Below are experts of layer 9 (counted from 0) of a mixture-of-experts language model. Rows are named gate (a neuron's input weights, with its number), up (a neuron's input weights, with its number), down (a neuron's output weights, with its number) and show model dimensions 0-191. Each number is 128 + 32 x the weight over its row's rms, rounded and kept within 0 to 255.
Before each expert's rows: a language model's description of what the expert responds to; "gets" lists some tokens that make up at least twice as much of what it gets as of all text. This comes from a sample of Wikipedia text that the model never trained on. Tokens count by the router's weight.

# expert 54
What it handles: Prepositions and linking words after a verb or noun, mostly of, to, with, by, for, such as attempts to, sunk by.
gets: " of", " to", " and", " with", " by", " for"
gate1 [173 130 142 113  75 157 136  95 153 166 120 198  94  91 152 103  62 103 143  47  83 124 145 135  55 106 157 126  96 162 128 123  51 136 166  91 136  86 140 131 156  66 104 119 121 128 196 149 165 179  81 131 106  75 107 101 101  84 171 127 146 110 114 137  91 106 140 169  86 117 110  81 161 100  75 157 175 166 129 151  68 159 150 187 152 141 117 114 136  69  80 151 129  96 128 125 100 149  85 116 169 125 140 120 128 152 117 165 108 140 114 128 137 172 193 141 123 137 156 106  83 132 146  73 151 147 112 150 151  76 126 111 121  73 201 124 117 169  99 116 141 149 119 182 143 113  68  87 167 153 147 138 112 127 156 118 161  80  99 149  82 119 111  88 182  90 159 105 118 132 112  59 128 127  85 133 130 130  97 140  89 144 163 120  73 152  88 140 137 134  86 130]
up1 [133  75  69 118 208 148 152 152 135 129  43 141  89  53 104 144 112 144  93 133 164 132 166 163 142 154 195 188 110 134 149  63 159 118  85 149 127 123 116 153 167 148 122 143 108  92 164  97 164 141  73  98 112 182 122 143 171  90 169 136 118 119 107 125 106  63 104  63 131 110 155 131 165 126  96 123 140 118 122  83 103 142 151 152 148 146 100 119  54 131 117  65 100 108 116 135 116 144  92 132 124 156 100 100  74 185 110 108 146 110 144  71 110 128 127 142  92 174 161 124 114 103  97 130 121 151  84 132 161 124 114  66 118  84 101 173 125 101 133 129  91 145  88 143  89  91 117  93 133 149 176 151 176 150 141 100 143 173 136 165 104 122  51 147 159 136  75  92 126 101 169 135 139 123 161  93 122 201  87 120 141  88 148  97 146 112 116 119 136 157  55  60]
down1 [124 181 110 126 119 144 134  50 165 100 128 175 163 156 155 121 121 177 126 158 103 163  98 213 135  77  72  94 104 121 203 142 127 182 174 116 114  74 143 105 143 108 174 100 131 157 126 189 153  89 167 117 115  91  79 147 158 214 100 247 130 169 132  99 118 129 110 134 130 167 200 164 143 123 142 142 189 125 180 143  94  99 118 132 145 106 132 130 166 140 164 145 160  86 135 143 128 122 125 115 163 165 111  75  99 127 110 122 115  90 142 175 108  95 126 126 102 147  99 117 196 116 114 112 118  70  96  95 156 120 181 150 168 117  79  73 118 152 133 111 109  96 111 126 151 113 186  71  91  59 150 144 168 109 122 167 127 171 144 126 148 178 139 100 111 107 133 133  94  92 124 145 134  80 127 134 156 108 172 112 144 127 129 160 137 110 119 106 153  83 119 117]

# expert 47
What it handles: Joining words between names or inside titles, such as and, of, 's, &, de, la, von, as in Rice and Donna, Diya's, Río de la Plata.
gets: " and", " of", ",", "'s", " de", " &"
gate0 [101 117 140  63 167 148 127 126 148 114 155 134 143 158 116  85 100  76  84 101 127 153 115  64 153  93 118 115 117 116  86 103 112 157 108 118 120 132 142 142 156 134  81 111 131 137 124  97 101 119 119 119 114 124 128 167 154 172  79  85 131  94 136 185 147 121 141 142 116 143 108  88 191 203 118 121  89 110 162  85 114 167 117 137  86 151  96  71 123 187 125 153 100 181 136 121 186 134 187 139 133 123 110 172  98 110 141 143 199 102 125 126  56 107 122 101 109 118 132 199 131  95  63 153 157 129 154 176 199 166 154  81 132 205 173 134 130 154 102 121 139  93 125  60 165 197 146 116 126 131  39 197  87 104 162 114  83 119 130 143  97 112 139 123  98  85 105 157 119 126 195 155 115 171 144 129  94  66  95 101 147 101 124 128 162 108 130 179 136 114 108 112]
up0 [ 92 157 100  69 100 130 108 145 153 138 123  82 176 114 137 132 113 143 144 135  91  57 103 138  95 127 132  56 135 136 127 110 138 109 142 146 126 108  75 148 182 133 139 115  59 102 133 127 162 164 169 130 120 124 104 106 158 128 113 123  94  59  83 136  56  91 137  80  84 138 154  91 158 115 133 121 125 118 108 161  92 139 139 159 174 129 108  73 114 119 109 153 165 120 120 104 155 116  75 133 180 190  89 126 142  85 123  79  77  94 104 165 116 134 119 133 174  89 103 181 130 179 132 142 170 142  75 138 150 121  93 158 137 131 185 168 140  22  70 140 110  94  73 159 135 184 109  98 113 103  89 170  92  48 110  86 135 119 109 133  79 131 113 115 123 157 161 144  97 173  93 132 126  90 112 175 145 166 167 130 137 168  96 112 127 100 173  96 166 115  83 186]
down0 [173  82 110  82 144 190 129 147 136 116 102 108 167  91 157 154 130  65 123  99  91 158 138 117 166 168 180  97 196 113  80 127 105 113 110  75  97  87 117 141 107 125 142 108 111 145 140  52 122  81  90 144 117 102 135  86  55 135 119  59  76 111 123 184 164 169 191 101 133 159 118 146  76 128 163 175 126  82  81 162 138 137 124 146 176  65 143 130 132 152 178 145  85  73 118 106 166 102 152 125 215 120  84 174 142 152 160 157 141 104 155 110  54 101 142 143  89 156 123 141 184 165 130 127 117 124  83 161  92 147 112 138 135 104  85 101 115 139 140 128 129 138 170 132 132 148 165 138 123 152 128 123  96 107 116 165 196 155 122 114 101 136  94 139  99 111 136 127 131  92 161 126 128 129 106 126  95  69 126 126 103  78 130 156  17 161 149 102 106 129 139 165]

# expert 41
What it handles: Commas and conjunctions joining clauses or list items, like comma, and, but, while, although, ),; also commas in dates and name lists.
gets: ",", " and", "),", ")", " but", ";"
gate0 [ 88 141 165 144 132 124 159 164  88  87 180 154 203 139 148 101 139 109 154 139  96 100 124  76 158 129 139 141 146 177 116 124  97 120 118 121  75 120 125 189 176 127 140 106 132 129 109 114 154 141 143 121 105 124 125 121  92 139 117 144  98 108 109  85 129 142 126 128 126 157 121 145 196 176  92 169  96 128 119  50  52 107 104 176 148 222  91  73 153 154 137 134  95 110 162 141 127 122 103 111 126 156 142 186 133 134  81 167 108 145 187 134 153 124 149 103 151  87  62 140 124 153  63  87 144  97 126 153 126 112 143 153 172 186 140  71 113 137  97 124  74 136 109  86 177 129  96 193  94 100 128 112 117  96  41 119 129 119 196 164 118 214 192  88 100 133 160 156 124 118 133 107 112 137 147 101  71 152  76  97 121 132 156 150 110 118  86 120 167 151 121 171]
up0 [131 135 188 108 118  94 153 174 112 127 117 138 156  82 183 102 157 159 177  96 148 154 160 109 118 165 127  33 171 148 118 180 122 147 135  65 172 126  82 104 146 111 172 103  94 104 105 132 150 119  99 160 101 121 110 108 126 118  39 130 161  85 105 159 149 133  73 197 133  98 129 123 110  88  55 115 135 194 110 148 129 105 124  89 164 173 120 114 116  95 138 155 119 132 214 118 161 121 121 104 125 173 140 110 148 131 125 107 135  84  84  85  96 108 119  92 143 171 103 162 147 145  96 127 126 123 123 106 149 122  91 117 110  64 141  77 120 120 151 117 120  98 134 102 155 197 149 138 123 132 237  91 145 151 102 102 175 152 116 150 144 165  87 119  63 105  97 124  79  89  74 101 206 170 124 139 102  92 108 123 157 132 146  97 133 141 138 131 137 171 150  82]
down0 [117 130 140  98 133 117 107 159 121 146 140 103 185 180 155 181  65  59 131 144  99 128 128 108 116 196  92 150 115  74 161 143 111  81 154  93 129 154  90 142  75  64  81 111 144 107 128 179 136  90 145  52 140 146 178 101 120 139 158 169  88 120 123 105 134 146 139 121 102 138 113 152 128 121 100 194  68  79 110 146 137 155 114 115 108 128 105 125 197 193 108 130 116 134  81  32 111 159 125  69  86 144 120 205 149 106 153  86 126 107 167 128 178  92 140 146 119 143 157 143  97  98 153 155 103 139 114 123 105  76 121 116 113 118 127 138 124 126 195 179 155  95 145  94  46 104 164 111 142 143  87 135 132 110 108 140 156 140 123  84 146 146  72  77 138 113 164 108 148 106 129 169 103 161 119  70 147 175  69 169 124 174 107 126 102 139 129 128 125 121 145 198]

# expert 39
What it handles: Indefinite articles a/an and small function words after is, as, with, on, plus approximately, nearly, almost before quantities.
gets: " a", " an", " of", " and", " is", " with"
gate1 [141 132 195 162 118 109  74  54 111  90 132 171 213 147 158 109 203 220 129 163 146 129 138 111 157 124 127 136 107 102 144 176  84 139 140 125 157 159 114 143 160 139 138 130 120 131 138 140 159  58 108  63 108 158 104  83 123 147  92  53 155  97 136 119 117 156 135 134 142  94 107  82 132 158  69 112  90  51  90 148 132 178 181 109 165 158 135 113 124 170  98 137 163 102 107 143 108 144 112  84 122 165 129 128 137 114  89  85 107 134  87 154 106 132 149 139  79 130 105 123 146 107 111 185 123 133 151 130  88 165  96 100  69 105 103 116  96 122  79 132 127 161 144 192 150 100 134 132 118 139 123 173 199 129 112 150 123 134  98 193  62 118 174 115 125 112 120 126 103 173 123 134 169 165 131  97 123  52 170 139 101 196 155 145 169 145 133 157 144 124 167  87]
up1 [137 133 193 133 137 134 121 147 151  91 115 189 187  44 117 145  87 117  97 100 160 151 181 174 147 110 132 139 185 116 109 131 122 119 160 127 113 175 108 157 131 172 145  68  96  60  91 107 128 167 135 151 129 179 167 129 108 119 132 118 143 118 180 112 170  67 100  93 146 103 113  84 122 130  75 102 132  62  88 108 132 137  97 112 107 127 119  96 113  93 123 107 154 130 165 119 119 113 146  91 131  99 180 174 112 150 140  97 109 157  95 163 171 106  76 152  98  89 219 114 136 158 121 137 114 150 114 120  77 135 149 110 116 126  66 106 130 151 142 156 149  96 128  91  85 168 179 135 103 108  83 153 112 130 142  92 107 122 114 108  80 162 140 110 122 135  93  80 138 173 127  75 122 175 125 110 186  73 122 112 168 108  49 154 149 210 173  63 112 169 120  83]
down1 [119 124  95 113 139  45 125 148 185 126 118 157  72 128  94 132 125 150 122 160 185 162 173  95 174 159  89 167 130  97 141 112 163 100  82 165 144 126 139 102 127 124  63 128  94 141 164 133 136  72 157 134 135 138 119  85  87 161 157  68 137 158 144 124 173  88 115  57 114 112 178  95 159 145 138  77  95 134 119 141 130 129 138 161 129 119 140  95  94 105 143 137 123  79 125 126 123 115 126  99 140 145 107 129 125 103 103 125 177 147 141 172 127 140 110 143 158 130 126 136 101 115 156  29  69 111  74 105 108 161 134 112 123  85  93 127 124 226 138 117 135 128 144 172  81  72 136 114 142 110 125 128 111 186 146  83 106 120  87  86 120 139  75  60  40  85  95  97 150 146 153 116  42 109 101  82  91 115 164 163 115  89 133 156  92 114 175 130 152  65 106 100]

# expert 17
What it handles: Final digits of years and numbers, as in 200-9, 196-4, 197-2–73, plus time words like century, ago, pm and connectives like addition, contrast, example.
gets: "0", "6", "5", "4", "3", "7"
gate1 [161 152 163 109  99 220 151 114 132 136  93 155 160 147  59 106 160  29 160 130 162 140 104 186 149 133 124 107 179 143 150 118 168  96  73  51  95  93 130 177 107 115 168 110 175  83 159 164 167 165  67 149 151 145 170 117 100 149  99  43 102  71 199 126 125 141 196 135 128 140 169  98 122 139 145 121  94 132 125 129 103 121 157 146 165 151 113 146  96 123 163 151 136 135 132 122  87 124 125 135 129 122 132 144 153  87 120 127 142 182 135  70 123 104 130 130 104 120 167 129 106 159  97 128  86 176  93 117 133 131 132 155 120  97  87 158 157 134  86 136 149 102 186  58 173 121 145 143 145 159 144 193  79 161 141  93 128 151 143 156  41 157 119 168 117 147 144 102 129 124 138 103 129 113 117 104  88 120 195 145 100 130 136 146 113 148 109  83 142 136  59  84]
up1 [130 160 119 114 230 141 141 125 115 149 160 162  95 131 105 146 146  97 144 156  67 125 133 160 156 177 158 160 135 114 173 142 121 135 131 100 164 118 116 150 131  77 158 142 136 154 145  53 121 143 110 101 168 141 163 103 121 138 145 163  70 106 126 111 168 140 130 174 100 150 115  61 114 129 132 157 125  93  85 135 134 131  90 181 127 166 160 132 151  79 126 149 104 149 121  39 180 105 177  76 114 116 174 173  42 153 137 125 122 134  96 126 177 110 123 175 139 152 150 159  91 237 133 130 134 205  91 132 147 119  95 160 127 159 194 118 129 156  88  75  94 150  95  81 106 144 143 148 138 161 126  80  95  90 102 162  80 129 116  96 132 103  68 170 113  97 102 125 130 115  68 133 160 115 159 121 123 154 147 163 150 103  44 120 153 127 112 116 134 165 133 154]
down1 [ 80 133 140 124 123 103 105 177  57  72 111 119  91 129 168  95 192 132 153 181 109 188  87 122 164 104 118 144 187 121 158 160 102 147 124 128 172 173 120 133 110 127 192 157  83 199 107 107  69  76 130 141  98 135 113 136 119  97 137 148 116  83 120 117 115 113 151 123 134 130 123 105 161 111  88 154 161  69 110  86 140 145 180 170 117 173 130 115 118 126 116 138 162  94 142 135 129 121  69 176 167 108  90 121 110 155 147 105 109 108 125 156  81 165 131  83 147 135  55 156 149 134 124 131 127 107 146 126 135 141 187 183 108 167 102 169  85 132 112 145 130 123 130  86 174 139  79 121  40 134  91 150 163 190  68 208  50 110 133 160 162 113 103 103 148 110 159 112 133  56 122 159 177  95 128 144 113 167 113  92 122  87  95 120 177 129  99 162 143  94 150 136]

# expert 28
What it handles: Digits inside numbers and spelled-out numerals in statistics, ages, dates and counts, e.g. "0" in 100, "three", "eight", "-teen".
gets: "0", "5", "3", "4", "8", "6"
gate19 [165  65 136 113 169 128 166 118 132 160 161 139 176 129 114 156 152 145  87 114 125 133 149 155 177 170 106  93  73  94 160 148 116 145 143 136 141 127 164 108 201 118 155 112 116  88 130 125  60 115 168 168 104 125 142 147  59  82 154 135 108 110 157 176 156 134 140 104 118 152 107  86  82 155  48 132 156  94 139 112 137 119 163 144  97  99  89  95 143 157 127 161 101  99 128 157 138 131 166  84 169 105 123  83 132 150 147 232 129 121 163  83  84 170  90 145 168 102  84 162  97 140  92 178  62 152 152 147 128 108 154 153 107 209 106 148 167 151  94 166 208  93 180 141 111 110  82 152 115 143 123  68 171 156 127 181 133 170 134 188  87 110 156 127 163 129 149 137 114 126 127 118 153 105 135 126 173 132  76 109 150 114 165 153 118 143 135  87 170  92  80 146]
up19 [152 184  92 111 107 121 106  98 135 103 144  81 145  94  93 117 136 124 151 146 124 134 203 146 128 138 156 113 108 145 172 188 104 118 138 133 190 132 148 100 127 104 111 129  99 175 135 137 115 126 133 185 139 157  91 215  86 196 154 129 134 203  83 120 160 149 137 132 100 107 119 157 115 149 134 130 116 149  94  65 169 100 126 123 106 138 179 121 136 131 134 133 131 127 178 142 116 124 150 208 187 129 158  66 106 202  98 156 117 114 126 125 129 130 163 134 111 173 152 125 146  83 117  84 207 117 205 128  98  80 143  99 164 149 121 170 181 113 141 121  94 117 149 171 114 128 159 150  90 155  96 114  51  92 141  84  83 104 161 140 158 179 150  98 170 185 140 116 182  82 122 115 151 127 130 146  80 136 126 185 134 110 155 161 101 125  96 147  43  96  96 145]
down19 [196 108 127 175 107 115  92 139 145 135  75  89 156 145  94 186 102 141 149 109 110 104 170 171 106  89 111  85 102 144 150 124 190 147 131 126 158 149 151 122 165 108 118  53 122 170 120 117 166  75 166 129 110 167 128 184 152  58 115 125 150 210  99 108 112  91  80 181 123 155 165 167 123 126  81 134 160 114 154 136 122 129  87 150  98 182  95 134 129 138 144  80 107 151 118  96  60 159 155 176 112 112 123  92  99 125 102 140 161 177 118 170 162 162 131 150 139  91 188 152 132 170 115 121 160 154 107 111  94 113 144 144 133  86  91 141 156 128 168  99 136 109 117 128 116  90 203  69 139 142  84 116 115  56 131 119 149  68 133 121 150 155 148 159  58 130 169 145 164 177 125 158 112 136 132 111 125 168  82 126  57 168 178 116 122 137 150 168 122  61 172 117]

# expert 10
What it handles: Mid-sentence copulas, conjunctions and relative words in narrative prose that introduce a clause, such as was, is, as, that, which, when.
gets: " was", " is", " as", " that", " which", " were"
gate0 [102 122 125 187  74 139 168 114 159 125 202 124  97 159 138 108 105 159 156 137 128 124 102 152 156 146 119  66 154 115 176 163 152 125 101 140  78 153 112 172 196 101  94  97  67 125 120 122  93 116 110 139  99 159 114 171 156 155 106 116  96 102  70  93  85 127 109 181 172 115 103 122 161 142 161 159 135 103 123 112  85 131  91 106 144 157  70 107  68 121 142 118 116 138 110 131 115 112 160  71 110 133 109 117 129 155 139 114 132  94 131  96 152 145 184  65 188 147 129 106 118  97 114 112  81 110 148 114 118 114  62 118  60  43 120 100 171  67  97 155 151 130 120 101 119  92 124 191 136 140 118 133  46 144 196 145 187 128 213 123 180 109 113 111 154 166 152  89 136  89 118 143  72 157  98 115  93 173 116 174 140 184 134 127 129 109 131 155 105 130 143  75]
up0 [188 140 104 115 159 149 147 130  57 157 126 125 137 140  76 127 109 115 128 125 165 135 150  90 138 186 115 145 152 161  20 133 100 101 124 112 123 140 115 154  68 119 111 100  83  74 159 124 168 141 160 118 144 112 109 172 108  93 155 116 189 180 180 127  82 155 109 152  62 142 170 130 132 131 132 120 138 152 214 126 147 151 119 125 104 142 110  91  83 133  95 118 142   8 123 102 148 123 145 168 128  95 193 129 172 119 145  78 184 197 115 111  92 151 135 144 150 149 133 130 143 147  74 126 132 120  83 101 138 104  97 140 172 154 126 157 136 164 117 138 133 144 123 182 184 107 151 115 140  86 131 143 135 222 131 139 171 188 140 144 141 120 147 114 201 131 113  70 123 147 139 131 154 120 168 181 116 158 148  94 110 122 173 106 155 174 123 123 163  79 132 141]
down0 [130 131 141 168  96 129  86 113 145 114 127 130 141 163 134 179 103  80 136 108 183  62 150  82 171 121 159 150  90 120  94 134 111 130 161 137 114 149  95 157  74  99 125 192 116  96  86 118 159  87 112 126  98 122 136 116 163  93 116  70 157  93  52 113 152  87 172 170 123 138 132 135 102 145 143  97 213  89 124 152 126 150 177 107 173 102 130 136 170 107 171  88 139 106 124 165 130 149 100 141 101  87 126 110 167 105 115  90 149 162 109 113 132 157 110  96 195 128  98 148 166 135 128 157 104 126 129 110 150 109 119  63 150  86 136 159 144 101 132  92  84 138 120 136 175 158  98 206 172 105 128 155 136 112 128 191  79 106 144 114 153  50 145 139 158  85 126 102  54 157 181 112  72 112  98 106 173  81 132 147 131 180 160 131  66 183  55 141 172 148  98 142]

# expert 61
What it handles: Digits inside four-digit years, especially the third digit after 19 or 20, as in 1947, 1905, 2012.
gets: "9", "0", "1", "8", "2", "7"
gate0 [128 131  97 164 136 107 118 233  66 147 164 130 117 118 128 151 101 126 156  96 180 150 186 108  49  88 107 133  77 155 118 110 140 119 148 112  95 120 163 106 139 116 109 123 168 163 141 157 183 181 120 131 126  97 128  94 161 123 119 109 124 133 109 118 191 124 105 124 145 183  83 114 122 132 150 111  84 108 130 108 114  95 188 180 167 144 130 177 143 108 112 164 149 160 157 108 140  66 154 134 138 147  96 212 126 155  98 164 132 119  54 122 137  92  96  95 157 163 104 125 133 156 101 100 124 142 136 115 135 191 108 121 151 147  59 117 162  94 152 127 165  89 104  89  84 154 137 144 134 149 166 140 132 142 182 135 109 119 122 129 165 210 121 122 172 175 173 174 187 141 141 205 137 106 139 123  42 170  99  89 139 123  88 116 167 166 144 167  80 137 121 165]
up0 [133 151  99 101 136 131 132  78 112  68 161 116 112 193 170 103 112 128 142 119 112 115 176 139 151  81 100 101 147 167 112 149  45 107 128  99 154 140 132 112 118 122  98 129  97 149 137 138  83  92  76 188 170 143 137 173 133 155  40 143 164 120  86 179 139 133 161 149 116 140 140 118  86 100 100  94 105 184 114  57  73 167 183 165 114 128 177  78 139  96 182  83  83 114 106 128 170 108 140 176 120 110 159 124  87 156  82 102 129 108 100 145 138 119 154 101 101 161 104 116 151 179 123 160 172 133  94 179 123 168 122 172 142 163 140  62 130 117 134 109 179 133 201  93  77 112 183 151 131 178 185 149 158 174 123 170 136  91 186 163 125 109 154 135  83 163 150 156 113  98 142 167 192 139 101 109 109 129 135 121 141 114 115  98 159 125 153 128 153 164 106  83]
down0 [116  82 155  73  84  97 123 144 195 153  97 163 233 120 151 194  91 100  90 103 171 115 158 158 149  57 186 147  60 138 141 111 139  93  88 147 137 102 169  76 141 140 108 101 145 125 159 116  80 139 126  86 110 150 102 132 124 174  91  84 197  78 125 114 152 115 137 112 123  85 118 109 113 156 101 151 106 125 125  91  74 160 118 123 161 122 128 136 138  88 152  88 156  89 136  90 103 100 125  97 119 133 105 127 109 113  89 159  76  80 105 185 113 163 102  72 167  84 117 125 174  75 173 100 147 122 133  98 177 122 126 139  81 161 101 128 150 126  98 117 166 105 131 112  86  95 123  91 175 144 193  85 115 130  98  91 150  80 131 147 129 119 125 102 177 146 132  95 155 151 126 167 137 143 140 116  87  45 113 118 116 118 104 145 188 127 135 170 104 147 115 202]